Below are experts of layer 2 (counted from 0) of a mixture-of-experts language model. Rows are named router (the router's row for the expert), down (a neuron's output weights, with its number) and show model dimensions 0-127. Each number is 128 + 24 x the weight over its row's rms, rounded and kept within 0 to 255. Numbers have three digits each.
After each expert's rows: "comes before" lists some tokens at least twice as common just after its tokens as in all text. This comes from a sample of Wikipedia text that the model never trained on. Tokens count by the router's weight.

# expert 4
router:169114129125095124100157128092132142116138143112177144132134085096115155166086164153139203141083116115105118091138130129148124145126154144150094143127124097146109127088112157144109136124120114107159105141103161140144185135182130133159148110142096167135113107144099132157112138136188138095129100107125133104129104132165109116143103123121165120109130129120134102143155141135071124096139
down5:149127112135124103126111137111119110108154156139135119110104134110090076106150131166167103148076161137118125105145144145121119118161091123127100176101154149150096129174103127126125118102109116127112169101123124066149136171146136131128163131177112153138132107150160103114137111173134112133120141154168095119183119135080105122119134126092097108132117137137105100166142085113142097141090
down6:105109135132121144079149135131157141143166181130128124157111116141115152182131119091088132141113134136115124139104121139121121108105111151117126176119097118124103139074109094166157130148101130095106107133102106133098149076134144096148114125134136147115096111125133151133108124111097125087120136112123081147138126126166117110167088097126054116083142143101132134133083136123099095082165
down7:073098156157108101130166110170127120156120114178097114111113147151111156151124138125156114116155160148139174109116180132135131107112123168104126153134184155122149093094092136118159159125115150102120124123118185115138129105104129140146169168135114168140128175116119117116102140113115105141090151123146121134143129115133137104105117142146139180135143097115158136138140171195145136117133
down8:090098139114156117102096084144129112126139144111130093156157127131118123177135106108166146153147072114113164162116127091096131149134130135101110149114155147101076116116105139097079117128152096128115088151108087124128113150181120119128159166146123110124084135116145091146124148153123119142130143157103180165135146093161098130137104129149118123168121110094127186117116133112130138114148
down9:102131159156137166121133157123103096105114088127124158130124149148129151150107130135175149134110144068132145079128109116097124146135142130114111108134095112078160154154146097159123137086124167111135107113126103117120156145164172094113114121122123116133130122136160182090162132115131142197106144157131141119093152163119125117087103123115101116142126109113100119165134108153118149189108
down10:126103143126162150136144089124101165138134150155147089116089126129151192117136104146126125119171113133163117139167152155116179113130175138109130101166122132106158131100146132107132125146124169093160138133107113088115103172115139087129179125126122118128153102140140114080138122148129157101139151094089147103097126135092170127115148152135143122173116137146142177112158156152157146142118
down11:136069156148098113165141114108160096123141124090124106121144152113112155130094129146138085077149132158116103176132157151109088136116111125091144157134136139151120124109124125135141152133115140137146150146134133146109145154123152120099153181109102138121133099112171113167140155080093107099136156155083091127133167150097111164138125129128127071132106188135131108109128156153118150157114
down12:097169135103153089155158080127106160124146098119128106170126132142091149103112128123141106133113119140128131131128160103162137175141152099131107120143104131138120144162143103138114163092149081126125111111118174145168159081135161117137164134119124146136104162149151121142078116108107144102137155171205129076145095132115129156151136102124120136130155126162162134156125128153148152146128
down13:145141127107111113130180146110108117113074126149118154091081112136154125173175140117129104159157118149108123138153150121143142140141125140154104111096197139120131134129098145102124133141120093169131131111117160158128170129125146131123150101152108127161111120157135092131145163129169162117154130156095117115091137174154104104127128083129101104172158108096080105140113150129095128164126
down14:154122077135191155103207151156163140082105136107111133130141156108164147120137107100118126119132155095112155087138111168094108135132135110095134122147094158119091125153136177162146119139110103135120111141113131143140120142149134119123120119111131120093130102159109123131099138088155103141132136081135124107111120146151097135119161151118106192174116109144139150142166141086119127132134
down15:093125105118129112151140145125115169117067117139164167142131139104119150122154144084140161162084138144130103110131107110158108110112123096098119159104091131123132112107124155116115139159093125160139071154121107097102125172106140132145150119119114156130098176117159161112121128143145111143125134141144129107139133084114136136213101141188117127094136152128173127132107111123119151111156
down16:154176175131136135118131095158107142097136153141139157140132081139113115113143143118138111141171097137116153128111103126144121086087132127147118139135150084090121129123135124072138127111133120097144098100119144107104084105108137108125096142131056121160137112129094137167093115137131112131121146110096106148111128120117192123144099122082143127147139101162131069101167128128129068131132
down17:110108137102154157133181139145102163104118135135133090138097139102131154089120146127109111109149089100118120140139122147170157160131101130119115139125130121079159107119121136139167137134127151129118112082099103166124144116104127137158149076158125122110146166096161138108163105140159111130155090141124162119058126134157126127158100090114166132166139118105113100102136105155088105079132
down18:140097187138134076097118141071062130102138137115149123143097133109132115082144126140152132086104129142147163093101145116104131109160104139105151137119125103134127137133128120089120100123111171129135159110101161155139100097113153133135114114128164085184101111116116158185123119143171111087150125157104136094126104113106119125140129106104138127125159106138118134151135101187125124137130
comes before: " the", "\n", " a", " The", "ed", " be"

# expert 7
router:209115096139113122094165134111182147092151100083124103153156111115150096122086176156124129172075132180136114124130110108121098120120175146099116116133104103122109149080147136164125143121110121125130113166120154115119131152141136145115098134124110163118120132158165135120138155126157118134124109124158173098109109114157127146148147135130127136116135119086125067120130119132100129096120
down5:118127171096068113144136122150121123093117115090113150140136116132162116141145134115150126120090108100152095110130151110106092103143107140141146106122085112086133152169138106129113123075132118112174114093134130121119124170120138133134092108108162155128151133151145143095138134154141100116167098128141093067150136146114178147134123140168096124098085119092119149132174074155123118121110
down6:132118150089181167119149162141099131175148101173118140134090080131127133129163137106124201096108108113142126173146123151111161128151140161123118097138132156118147141137140151142162153148131108100127120152117135158121113119120154080137161138125130127122113090178144123198121089127116154131121149110111159126130086163141135085140113117116141116164132157120115108109131108136092141124169
down7:138123126137114140113148117137167124116104117132141110146154118149089100167126140127071110096143098188125138136120100115150074132124166128136106120150183076115129156116160140146129134153122122155112111130135140125137073099109114102123117165140050117128075071188136129125122127115118169127123133125114138123116142090115140115120116128139124119138163138145125109115093118081145170096118
down8:131106124160109123124089107143166099125162100134128127130131104150098082130154155120130147120145126097105134085140131159137093125085138153077140152081163151070093079128090119098115112154122098169127152079146080102120133119139104107103127128126138159099094119104120158139145134151108125177152144128159129169108122100119106133128122124151143154118134152123117140112125088149107120076149
down9:098130082090124137119080118124133117122115092149152142145120126124142127108099139118172159096099142118194163117132110125108140149157137122131096077138122093097129110154130102175147097126133101091129115171164088113112137120121170134159118125151129108102174131124141106110166116134144111135121157165140112131138164135121121107089103096099126170156122146165155099092170158111112146154138
down10:133154123144147131152077165153090176153147145143174148108129149114111152089125145156114120129144121146105090144106130140187123127162131121144112123120082139120166065144097124090066105108115130137121127074126127101075090085105127124166120133113117130151134112123126128100161107151097168104130164102142139129121100120147135151155141115103155139123104114152120095118117157111130111136103
down11:115091165082153120114111161113132106144073125099130173118142175113098143108143116121128080097144128147133131120136127157130123091135112172130155094147121100147137136124123131136103079108121088108157146106112140127156136120122116180144098117108128159151161119138150148132155147119148125136147151143132124098119123152146117143107145110185125101125093170175152108119156141070165162176107
down12:162146117133121129077130157103105124140119072108126147117101099127164135143173115106144122105152124170156099114093112110164139144103152158157114149103159119180135144127109134162083136116150143159145141117088106123104136114110138120107159131115054174106126125142084096163110129118142100109133131160131113105153116124094134135141112114139096102117124143127148122120052110157145140115158
down13:132148102133107149142156184104158148104143117167156137164084138082134158116126122154145109117093132119127155134164173137141149127158147103126090084093108102106134088154093124109171107153137074148145136126135157138125115115106099115158101123118136143147177099135118097144160099128119102131144128084149115145126153161136120131140121071171152133147153084141121121164118152133096110135122
down14:132106090114135121134150151106123129103110140115175138126138132107141173132122128165096124100106119121122134139175143146118108125139125130084112132123103161162155137113105107125105127127132109163088109103127118144110173154136120143140072158138110064116094113153083147141166123102135138108153089164178089137102158151087132144148149173111113163127080108122134141154184127123154137154132
down15:090120152113163117165128180132143133110131125148149125171136172144129137095134109145165098110097151145120147090128148119118092077101126144125135138121150119117125086149078126107126125107159126171115121062132116116105123118108109125140129108124129121130084157106121095107132130143149087070120171103148155111123130105103161131121134118149096157173143112152116137153136122168096074106091
down16:169138124124120106081118151121125082084187117138143124152115165128149153130126143152120135171144135148121191120132157110160115131120121112121186152114107095128080110145179182151094136133141144133163102127122136117146139128139136181129134106115139171161117113107101182131134080137151136135115122126107113116096139131122138172168151161083132125122146114135132147156157131137125089141123
down17:119096114119102108143151109122125171128158115089159132139151143143103120154146141160132115121137112157127121100093179139158141095129157112083101168122115145131081103130130110148099118123117129133125128109108132162113194108104118182142109127136108103141135080128119162129138144141097103120138109121128114122145135084150108130170157107201130151107111139134097147115118192115144133069143
down18:147126157121122145142121106099090193127070154144117124131140107131135111119059175104122184122121134138137124145092147126125128147150143069114119164149149128130110091117125155123121160157130119095130113151133113140132118152108119117172163155143119111099150130185149110120137128081120132120145144097160118168082092119139114145151133107127126121143143112121115147170154121117091068112108
comes before: " ", " of", " was", " re", " first", " is"

# expert 9
router:152102119119123080093152143148142118098119110110152112140164118137173172111104136139125165180083153162102128123164096124141134123140172129120162135151151090128120137092098144128118164123113121168085117126134148113151170148130115097137178102137110169117148155138122137171095112148144117092099126104130153089132152125193102105127086123113111124102105136144128103143149115139098134155121
down5:137108104140113135150157139083079111089128159089167103120103133154097137135109144096153125184104099110135134152136145168112135129118125187112137127133133147117093148141098099113110120137097133130138156126131175095132127140176147133140079134193126113149153112184118127120142105105103132134093128132109130142185136159118166149142123114074120140096122145130113096104139146099123102125149
down6:147104156138147117135113146102122118134132144080135152152100148113182110148067097122088133113124156150122097136110119128135097122113129118160082118135148099088139133110166162143127111108124123128129125128092152131151148141148158086105133125183189109129100103170153122137156124103095133106101158121086120136149086118133127096088094105086141114140109180108102149139129115119141135166155
down7:154153094158159107141091121118154133118094126144119119120103154146099154073154146085150130143135133098128132154155147137121106109168109120145110136108143164131151118130116157090112151135108140081136190114162123104151114123098138153085145135096076127136135112101119138164126161121153129121114147158122148137102149091128185122167170088150135102099141111105173145138148125141169129103105
down8:109106107129144146096111143116162140166178135152133122150121127141125111128140178124133193099138138097102159127119142120144109068117132146112122142157105139102082143166168096081129093097159130135118142145119150122107172150122138127169119094152122133188121136121172121151110132161134107135177150107109142147182116144115144137145128107138107146074086141135139131119103156133110139152118
down9:128105193148142141176150134148100080111129097145138168124135159153135129131093136122177145114111131081146109108112168123101127090139111125113139097118075135142151114179162096127152143110090119116171134110134139120126166147130088154130133101126138122111152117112139131126165137085109139144137132147165145143093163144099140125139139112137112147180096092148175093127140096127085119124122
down10:138086110141136119146155153169095133143101112123093111115123137177134123091134115143118120122118139094124134108135114179159128158162154139114117155138145149156134155151115099111124170141147144121119094137128130144136111154129133106146155137130101123178028130144136158113131102148111149100127091112133123137099148148116115131112100085100127103105135129153146139104145131075190152176087
down11:094125097125107127131139137106137096133126163134156119129155136122150160133087154090104163103089164159119134143146150129160108132073089134138124145108097190141149155157050119138162142114126130166115153148134135112093111160094128176158101165135126131102122104153132106117158124099111148142117114115102140126131139123132099148124124108139134179122132167123131115086091177112160135143143
down12:122093172101102103122138113105139146101132137129088128162145128142139143142158137114098103095153100126150117078167116126122160161094171143159118129177142101175160156116111135126110132179110162113086105161141166127115105121148114108105148087136130178141158152143137138160143139121132073124140116150084139116113140091142103126186132129126123096129105142101118130153112115127145117093159
down13:105138156130124122151133177125124139078119102158135089182139135109187150116136134120165129125115160142108175131142107130101162113148140152133118108085124125122143134125053153130139150120150164157128137121111119141123145132121149103137180107143147091135120153150119086158177125147105136073155086116174079117111137154121154126115144134122151117134147085114114152154135120133108115170122
down14:151125154141108144093168112137116154147117145087138128095128111155164152127135128148130108156094173105128140124127155156140108099168098108145103146106116141090198109116097141143093129157115093119124106151141163120146119152161118117153117162137134123158138129161080137118112133107137141128134144151121129142118129134133134155091130174148063134144122085095113172117083159141101189124119
down15:122124161130116112128116158109132174143160136117134154120117145069167117114075130109136128096059140133140125103132112141110084140174131118128110140100141108144132118130142104146139119157120133123120085146097146121141121093108171149106110133081117141089121127163107141158114127123113159110115140133102167162145104133140177166126148113160089109132132092143124125136185081154123171176134
down16:132168138123121163138147135128140139094133121116110141114107151088111087102135114143157132137101144173149145149131207153137129124152148105148120141135116141128149114099118218120145114118128095109106154145109126130105112090122151105148116118153193142127084115087102090148143093108140127104162146099123141127112158124136123142154172131097182094160129111099098136114149145139133128124140
down17:115099088108138146151160158112095117102114135135137150136152122190150145106102145109140088098131122099123146138140140155124106147144148075119099125113159144097181131115109118127127169134187139117143125135091131137153113105106115119114094125160110143103098133146153160135124105136128140139143178111133115120101186123127144130149154147167204139186149128102130108164143111132139115092120
down18:125138106140163102106108113137137148156130176119113083134084120160133130145156128145102108117135141118119109119094087157096115139150094114109097155158127206133137131087098130157190090140113104166129081132121139147132131101132076123141143097138129122119150101115121147057106146132164094124128092109144147141149133127117122155114124119102111159113153142118144175156128146119106147100137
comes before: " the", " a", "|", " his", "f", " an"

# expert 15
router:167115132105109112115154089140142188120130145112105138148128106110184132110083157132104172172130129138128128198119132083132104123128095122180109098150122095149094154124125123144155136117143131156135108140122140113138159140099116104158108134122106154109148138145103145171111160103123144132097082114123152085144143149123113174102125132135154102128161124136136110189138101156114110103099
down0:098148105149172138119129113143149127109150164094077097146172140067153149121146094147124122162105131136124152106128171156099128086127124136186141106177129110162123173121109139155141128101114119147109143143128118078106095105132103158094133134126162137129130101096168123138137121106150125126133135123082164116123084119145122097108139144149114092171145111132160106093140152161110116119109
down1:100102096101111145144121078121135085103138142128123164146112153117146145146109112127097135093083160138110124157126192144116152131129126116139139087135136109156159181145143182110087124134110129106128128115151100104163112154129092162137074135142170113129130119136119112097087158156149102137129133148143071161131150092145078134109155136096102108139136106117131140110105131114107089129121
down2:134143096151110119137099093119137121148179133162138112138115146133123116103134150143104112165126139109166144076106146120061163083109067094123141133131133121148110147113087111125151113134142158117142132098114131126131092104089161159129127149139170147161126133141103097129084106132168087135102132151112112095141188122132112154112129129125148082128140104151118165118169085125115138155131
down3:135130137149174107101135106148134109159126136124105120099151079088137122123105107151105127143138138165163113132147129150090146140102119140144082111114121090113145179116144109092150116146130140125101161132136119108083138107119134120101128153156128173151132116122156119120164159126134112149115141135099136137102132108076179083157177113124126115144102112099146154076156163163163120122064
down4:117134117096114147099146129118157107112156130088119109111126144096124135130140079092148128160112091104156112137151100077153133099166148155105146124155170097170124141127140150103105070095175119102139096126090146094130137118159090160128170097138104134160150135137136134131123104138130121156130125119168134125106145191145124142117135131121120140143149129136133169136123104070088132165163
down5:141148108133135177092140116132121127112139115124149115146137165166152105103119164134168103165079134119152145104134117171081146164111143110154143148133080148070136108158128100086124133103090127133134096132143115092113174080108171127117114148145098106112122099155137141106149137140071142133109157146137110142178174143106166141155112132120130139136142117104151130154134115097116127159121
down6:078134132126177150133144127122156151111158119130143084134092125120165120137141115103120136115155164164130129210120142111118136159126152089105084113141113130189094144125105127158154114146151114115144111144100119135112157124134114098103104088141119156133119110134124081186173151096125122147150146115126138135122103114155133088111089119141094101144103163075112136158146136132150137113133
down7:097119169130147138086136155109127125146145139157134107114150197170158146155124104124154097145143127136108187111176154132135117087148122140132140095142138107119094129135138142151113127121132206108151138146154110153095099153153149145130164155149133133101129112127138128151148185144122183127112127132129120102148108113127132148177156123133173141151152120147132138180139134156147101096124
down8:137119097120121122105114068150178163136190123147126100157158122083083104141170136096079132094121130142095179135156148132133088117109139139127136144148136116127111146107109096120091097099149096132133180107160146129143122140133117141113151093152118155151123103143109133133111182142116127128161109111092105135156146129114089153149139117097137101131137150114134149103131084152147115086139
down9:059133121115136184087170160121149142134125093110151151125125099130119128157108163137104162113133162101121164079126166148142136109131115137103123119149090129105161142153156110158153133082120154141123112167154106114129149119143158111107143128126142092074134132097155160115146133148119153144128134148106096152146156138125127097150146127127160105097116112115148141151091148183134129189118
down10:090112114157101120157079134135118124144178141132140141083100129142133136110085113126085129140120126143110154150128126163102153130131119156145182174138071119148178123093130125137122117131129168140107144118118120130080119160105185140103107140090115161105079126130179143111150132112115120140100140111112107123120113162091140128127101151117098162148106111127154173141103150107165144157121
down11:143131194088108118149109189111119111127143173139157122163122122139093153152112100108135121083112131143149137198117142088128168126149135108118130115085097115150136108155115107098146081126096117104128143160121165117094121140162139118132096165134153119147140126170140128145213123146132132134126106106123109150096143124162115113109091134105131128122105150113126119099139115145097131109124
down12:106142148155111137145169159152082156117110157098132152119132146126132114134122153140099124107153112144131145105125134129146111152155068098137130125172124157151148114104143133122173156125107140092161134119146101137191123156140116121131162135175136123093128115115153083124124130080131134131110186125125109137103159118118161205147126122190125152141131122132125123107125174119116167089121
down13:111136168126126143106113157134125103149130105132160162116099146115190127144147087140110138111114174168107114165151154132086172146139180085117105112092132135138155114142117134154104127134144096140100120102116101132099113115101164088111136110153077088177122117196167145146125123167107155122146115147144150107108167145134098152105114114135128102129149093122123141123115116126124120104115
comes before: "\n", " The", " He", " In", " It", " ("

# expert 14
router:181128122155108128133131158121113153126104109089130120109180118144159137155092165130102166166128131184108106122104126104101108140110101139104155102162137095184108165122108126149142154142123097118130156122105141090117118158129122115171128102133127122079158121119121161126100147131180161099127128084147119136138082159148131138121166129138159097119111123107118119163137122181134096147155
down0:109136119154165154165169128121137110114119119109097170101141149113111155135144100131098188143119129119172142100138143134128159146100120121111134123092082148130132134143148104098115132155113090148083082093151142095140152135100134122181127059147113106115114114159126083127154152143123120132140117127132117108155111109129156102151179122179155141118156123106173108152143101090155116123131
down1:121135124130149095125089119168148078108098116125117144135127107169119140134114099162112117128154158138109128123151129109110144097135178150116110112077092098125121158112174172129086177142097160112111113132132106124125138136161100141112105131135085120120119104123182093135096092146142127157124162127126176161141160152089107116084152153159172118165128150110126135141130108131141134172117
down2:093143168114117119118146139130111086136116128136076127122158167168091147098146122118118076130126112127108113149124104108119126110124099137053065100135153129148120149158131125138115108185119124131151117131112142112137088079092148126162149147106136142108082132117133162126131117092139146124105126153091117107110179112079153149126128145141136103086145155113150128112087097119149155128111
down3:104120091114142139139123075150153147102112144121127140126158098145124142116149145124114104158117107134155147168137077126128131176125162158126140103137145129093134151129092101166158115136158141116158117106109128142153157133157113101068133137116149102084145080126166120099150130121073143147144130143100123148054137119142126134091102115117157128163138126101142155092110138129103151166171
down4:135123140162188152111127122164133122145145114121120168110151118117150134108133119158128119101130163093078144085160133098117165171125141127151093114154152136169116138134163129120142132156139105105136129117097135163107116158109125150158158147118133174114109119104121115159167131095126135163138104136126105122160158146141136144125140155206132144075117142103084113162142081136161130104095
down5:113131121087108132096121134099144130091150099111142144119074144138104169149144114121142116124075147141162137077126161122149155111107132120124131135148099121103119125138095113094078104105151159071107151119196100119130125112132140086118141153135114127128137102117121165114175132158149125158092105119116147117125138171137152130145119118135101148127067124130122079152115116140128081160166
down6:105131122114130161100168109133172144137162191089113127112136123098155125199128140129090144124126144123102143156121133136107138153140112137133128171097153117154116154106138106117143091158158156052133132086124097122135133116131121167138128117160115154157101105136116146170128136107126103089103124140124126112112114129149096127118129096154110160071160122134137129122090138086086138136169
down7:120126123114142104083097135099141093158172145072128128120128124163140145146139128131108091154111102135152106108119113132070065132150116104170135143147139119131139120123161075091110098145142121110166130125090169128125138125132100116158167133119106127152115108133090135065105137101065126176113132128149146089133132147131148133141117141113178152153106112119167108119141140133114132143153
down8:118137095162111125095085102149156145137165129121122116137090120139151140128166126142124120099112124138123124099095116178156127129126129131119139153154139192165128117119119147127115141116138083128163172109080141114129098108140100104123163153116113131097104118131120123186114143125125063123147156116109139113127100111143138152133087163175194176133127165072128132151124109137146104127132
down9:101155157097140158119139127126146136141114115139146133136162124136129144143125184143134155142118145124109120110158106135140165134145132158126128080131086090148167133182139096157131136106102146102102110112150129110109161063130168130126101121125103082049131142119151155111139102117114133170128120175143102179172151148117131089112107111138107124107108118122129158151142106157113108167118
down10:138098109130117160104128083130113140163121117113138097115081127092119158116148091113090081160103135108136084092106121135133141127105106146148153153123100116114089154120156131136095099130139133136169079139147139154112120112100155085139132098151077103123176060139124151157149135151136114113122104146119079094128141146105140146175172113120156127132132118107098113152147152137140139107116
down11:121178133105171149124096095105155102149152134129137153143152157178126162135134143122127117096067148108134084178144162118114112103129112073139130124158130134125082127141157085142121139122134099128137153165153152105113117071127138158124108148158147119145141101164101146141142137153149118089182140122137122102147154136142139125136111114135134111134085132099095145109139117112163133173084
down12:129159154142118099154112137150136115145166114101099170125148095101104124138103141115094105129111113123144115093140111116176082132111125101141104104160115137133125126137160126132114132091150120127147141124155121170119151125088109110107121095206103166135120113139132081108106154117158126148141142096144116117159093136144124106153172119142107137122131152117158196133098164148188168147113
down13:150118118168105110149141099109133117117147126164163139106121108122161123131078162118149127111093157107083161137132148150162152119140123118153130096163108108111140159150112136152145094132117122157136175124143133175131119141098098118087086092061131103120129106101070105152119119124109110124130129114134105119133120122102143105120057113169101102126142092135107149103092148151133130147090
comes before: " |", " ", " 0", " and", " 1", "%"

# expert 6
router:133144110128151127155128150122142135179092156119198102137164093148141155084104145091138180157085134165127110125128098135127117116145137137108105097135122112159103180117048114126126145164124121158163150120140158134115151132134101117156133101120110189092133108137108149150124143111137098118098094080130131070124118150134135150139130141158131136138143105121130131147101129113111141124110
down0:065097101117118150117134148166142140131161128125152129167118134098086169127173108148119128116113129122131091147105178101171149141129143122133143126131088119121197154108160182124078122147166140162132098106101187157122127138110121110099099139113129129138127157152150150151143146119151111130160132138168096123147164136139110130132116123154155104130132117140153127089120101112136104171146
down1:151163103111156153104112162074130141122132161123115151096154115112187136141152093128158130137122149087143165157172076154130120117146128127109142129145187143159120121130164189109099144143114139146097162138109084117113134146149099115144092107121089103121133121141129135111131146124113120180146111147121116101145134142132164149129133137139116149139153139119149173080140163111165089106114
down2:125146161128148089158111139131113110150111143121154128141110150149119124106129103115141105140094102106154166144132138142134161107113128130108087147164152180154104130148123118112099103150141077116130126108147147113167081100132167120165159173124161105140113106145080156132091103141148078154074117123100114114131178129098073155126161147129136156135124164095133157128102128137156105122129
down3:134080168124158178133137142126113082122107128166133111110105099141135121118103120139166136147119137138107123165090114117120133118142173126140089126155133128124115104127123117117165115124112107117121116108093102110150127119117177132119087123158111072131159140157121131099126126111117125155128118124140120109128135122099186158137154129177139127149058119104152115186139118200129066129132
down4:129174101115119134123108129081139102101157108134152125106122131150145126166142138180177101162090141095104116172097124120144115141143099146106126141167133082096129149175154098087126091148128104146105092128105116122114100147167134117152146119136166125092123132079144128111109096163112089093122126099128113153164114171142146112129172150129110137176157132141149112120124141129119121158113
down5:146176158178123129103129117129136152168102126120146086144127158157109123122112210114131123106168125119126136118175150132125125151149102092125103100111132141085125083125112130133122140120120112130102157110158091111168124102138147134161100100120140159126119157146085100143121154150119173163103135141141112141106106107087151158078106138111084109112109112170139115140150104126124113110089
down6:116124151125099166111104125113137167119132117135112121136099109142152135169137138098129138087101115091114160160088125094107177139136133133151123158145137116172139138125148110114134089179156121116126080137116140169087123109100094107144136123119103155121125120140068110163153139130095104138077175110107149136126132124137138104107122090074129134152125143078096158087132083103140127131143
down7:136119126098142108116085148133154118105110082129122106112135143152128122154153151110125124105140117128161127090092149139143147114133110121148109077145112120113108094124133150122133097128113105140078150154174140162163128074110078169139094121135140090131163172110076148122126151101144101124113149139114104082156094086113168158145137143164123169134147123134140143149153136160106141077130
down8:108134126104118127115084120085138167140151120129130110131104113103087116150093115104180095105104154098117125127127080122131120109094152122140151150134178142170081119113102119147139126114139119117128154146085135109130075102152116114106173098129189125117153143139138133147095102129140157093132120081114161161134127172093099120140153094173144109105132129107136133157127119163122086113144
down9:086120144146171138065149150096116102101114095170166162128163151122135154141088144109160147117097126121131142110142110098154134135123139146125131077176120106130169121152104141161175151127108158107122129147166113079123126106122152145173106146123096086101136148150175174100125117164117121161132153109158160146120174118147150124118113131141163122138123134127146124143130114138106123149109
down10:094106173142103115130125114120101113144122136145121097099135146127097157165112066129140140142116134111094097136125188199140136106086103112118152124107131119124121101140184068141136131146108118130113112096135099156120116119118148103142131141100125167176101106150104141150155114104105091146133099119141110142085134095126116088117117129156139116137161130116105151151153163166150106142162
down11:103113151121115100103109136163120142166117133084147143093129100170113145163167130134128129115141161144111172198109084119143155121105105108147125129165154117182093134159116106137116104185151109124121154175106139128114144136127130084149094100126139111112125156141150148148143108131100154098122113113126155106090134097134124127114151126068127142119085144117105123124102099079149129150121
down12:148099089119164125144148153160101162078144115121097161153106123118138128123110099118128086129129122096101106137126158141152118118134116110171145129102118107146137120124129097107132131137130153128097131064114138131138140113139139140143114149097094118129091137119120095107131184096127130113131141120150156116126161112110226110128146070140116141096141153186092135131135176104129138126089
down13:150130134143150112091158129111092137115118129105124184137117091112150128148110100114169119138092166168110108088094114115136111142140146093118138160120088111115147120131147114144129118150079150129133161165118123187117135140114128141108114100119107119167105124162133104111131159155124146139156107129183105143126160153131141067113130103125072116162160125116137132190114145133151165126088
comes before: "|", "\n", "-", ")", "A", "–20"

# expert 3
router:135121099132120087129187140115139173118138074133131101153146127141146095100131150158119168168105103176113154119098104118114153114112128149112154111157133148153115134126117143115157147119168103151133168098108150141104153140150152113165156129152133151101186148088114157119168104121140098114087103127162144111093169130152145141126128154134167137156139125107132087161168151141102123116130
down0:096090135123127092114133153106164129150127157135188074142119120133136153152126135102105102152122075129116129142121106122116130149119123108161147045115139165131128127121136165124103143133180129122167103177110124122097099119127127106126082098120145133113133147182121111119142115110134117110110142131171116089196104125097146124133134143144158139107094103109126146161111123076141130130131
down1:112113154112171118140149099107111091138130150143155142101105155117087135155120087114134125154093178128100151172160154129100132110156111131148125103156163118129140130122137141159131102150157072164122150134149132164148148124153137141148159089122157117091139110139147147096070124141141136123152106129156132107152141121095096136115137123120090164154090184152141083164145142108110104152104
down2:129107121136117111166145084138147117098190111124116146123126145126115118155097103198124117155157091106140153070132128128107146094119139108099152114116161162170101126128116138129107126149139144141152107098153138135106098136139143068160145105120089140123149138110121148125147095136137105152127159124113084145105148182104129150122095148151178108169071148131135139135125134107114096142146
down3:129088144167114081139107158118153133090100114155120104123167107106124157119084140132170145113155148142137091124125140099110178116132103111150112150133141131130127100094103168126165138170123134131156119121151079146132144140159167131143136113144109127134173099119125121124104096110104116147153151105067141122155129135081182149107121132112088117116092167110143117146125136173169099132145
down4:113113120089103107111185138135123120145151136132146125113120145097105131137146137111144122135141148072118132127138119126151167102122133120129103146139144101129161176156144139140108120141142124127119142118118122149117103118111146101168135106178152159071081107122101122177141136151143105115182145130108068152189148179133096127150093112132111148112166097174141104100103107116123136101168
down5:158129110149149133155149120134151115098168116132115095157145160139138118155153112131120185131113159117117089099150165160157113103116128139136110108129100167100114087158102115124132096104102127159143181122128155145114101068130144146166146114126116125162153126129072157127146138121095132180137142118139124116151155148125129140126086145118176090110117173122128131174129164111164138117165
down6:108119099126128170109169092131141132162135109111080100158150120097144112145145111059089095146148118133162132169093112099120163138137140116112091139130133115125097144134137100149168086155156134142164096174100155113090132149131117159114126120153120139095112148139107110183130122124096116145104146131064127131124117127146120100096108101123101124171129137086100133115128129154102143141151
down7:099119130121133189162124146112188140113124105136096122132137098123105136078151150129094093095124173137128137130142156119124138116123113097115121099110132111105099135098144148112116114107078125107119123087184159150152140115115183136147160159106140085120062145116091120115128179101114136123121162151127155132117107120144130119135103086114132156133119133139148132158129160092146081158124
down8:107121155090168116167085137107109141088152132107097098169153117120123142165139154143120140102113133143119127124115119103130097154082144095132133105123141138107104109137087133131129124147121137121135125137132116175102142112132143068126078150099173108146157107091136140152094088131132141175141131150150088077092187114118127129162154119188132149130129118112132161138171112131143115115126
down9:199110134106132137085113083151092107081093144099112103091119157155120138136160092097156111120130105171188155106093132113109143105127096149149150145113127107132152132142161096140161136122147092092139156137115114071162157123120141152132157150120137167130123120113125162127182163121118123143122115093118165146108111154124119109097162133099127119125108095128123100118103138124133134127110
down10:118100147176115130095129153192098108159110144134172120102166173120107096124133109148109125116098146130094165141127139133142161101119138141157136127136147148131143110134096109150083118146143110120111152159135090148133127137154135137168109144106105130136105095128107129122162118152088108136111146122102174124095143139175137174119106123118181126102204138153086098131130130128154165140135
down11:121129144150102099112124124167086106119131136127110091152134103101124123126097138092129135151125185124159137125127132119105161140151094135143145109115144085127156138172119164141109156146100108137176139156152143091086100163091132171149102140150126104132158138173104119144096161123104171116166103148116140124080116095151148116115123140149116107117144141138096092118153145121151172082086
down12:165126113124135080118126157125094126107123175174123073110118143160132138143101064143101180113126111178135104126159126153147134131160131123085100143142129166169123109144152133123145114116128133152135093146136111156177139121104101111133128154106099154111106149121097140151152131086118103074143139119157117086163144132133144111137128144154116134154148198136148142116120137124150161137107
down13:104115081171122124138133169080100117092123097162119159116116148111136117141134109130131130102072154157138164100110124139145184164125102126128099092106101108123151140125118133135140122178146125117118160112144077155140145102122127144162094109138121123136126127119088098110154125147055144117158115131113099118164136151141115117129155115148106128125171125077072090167136139125127148134130
comes before: "s", " of", ",", ".", " in", " to"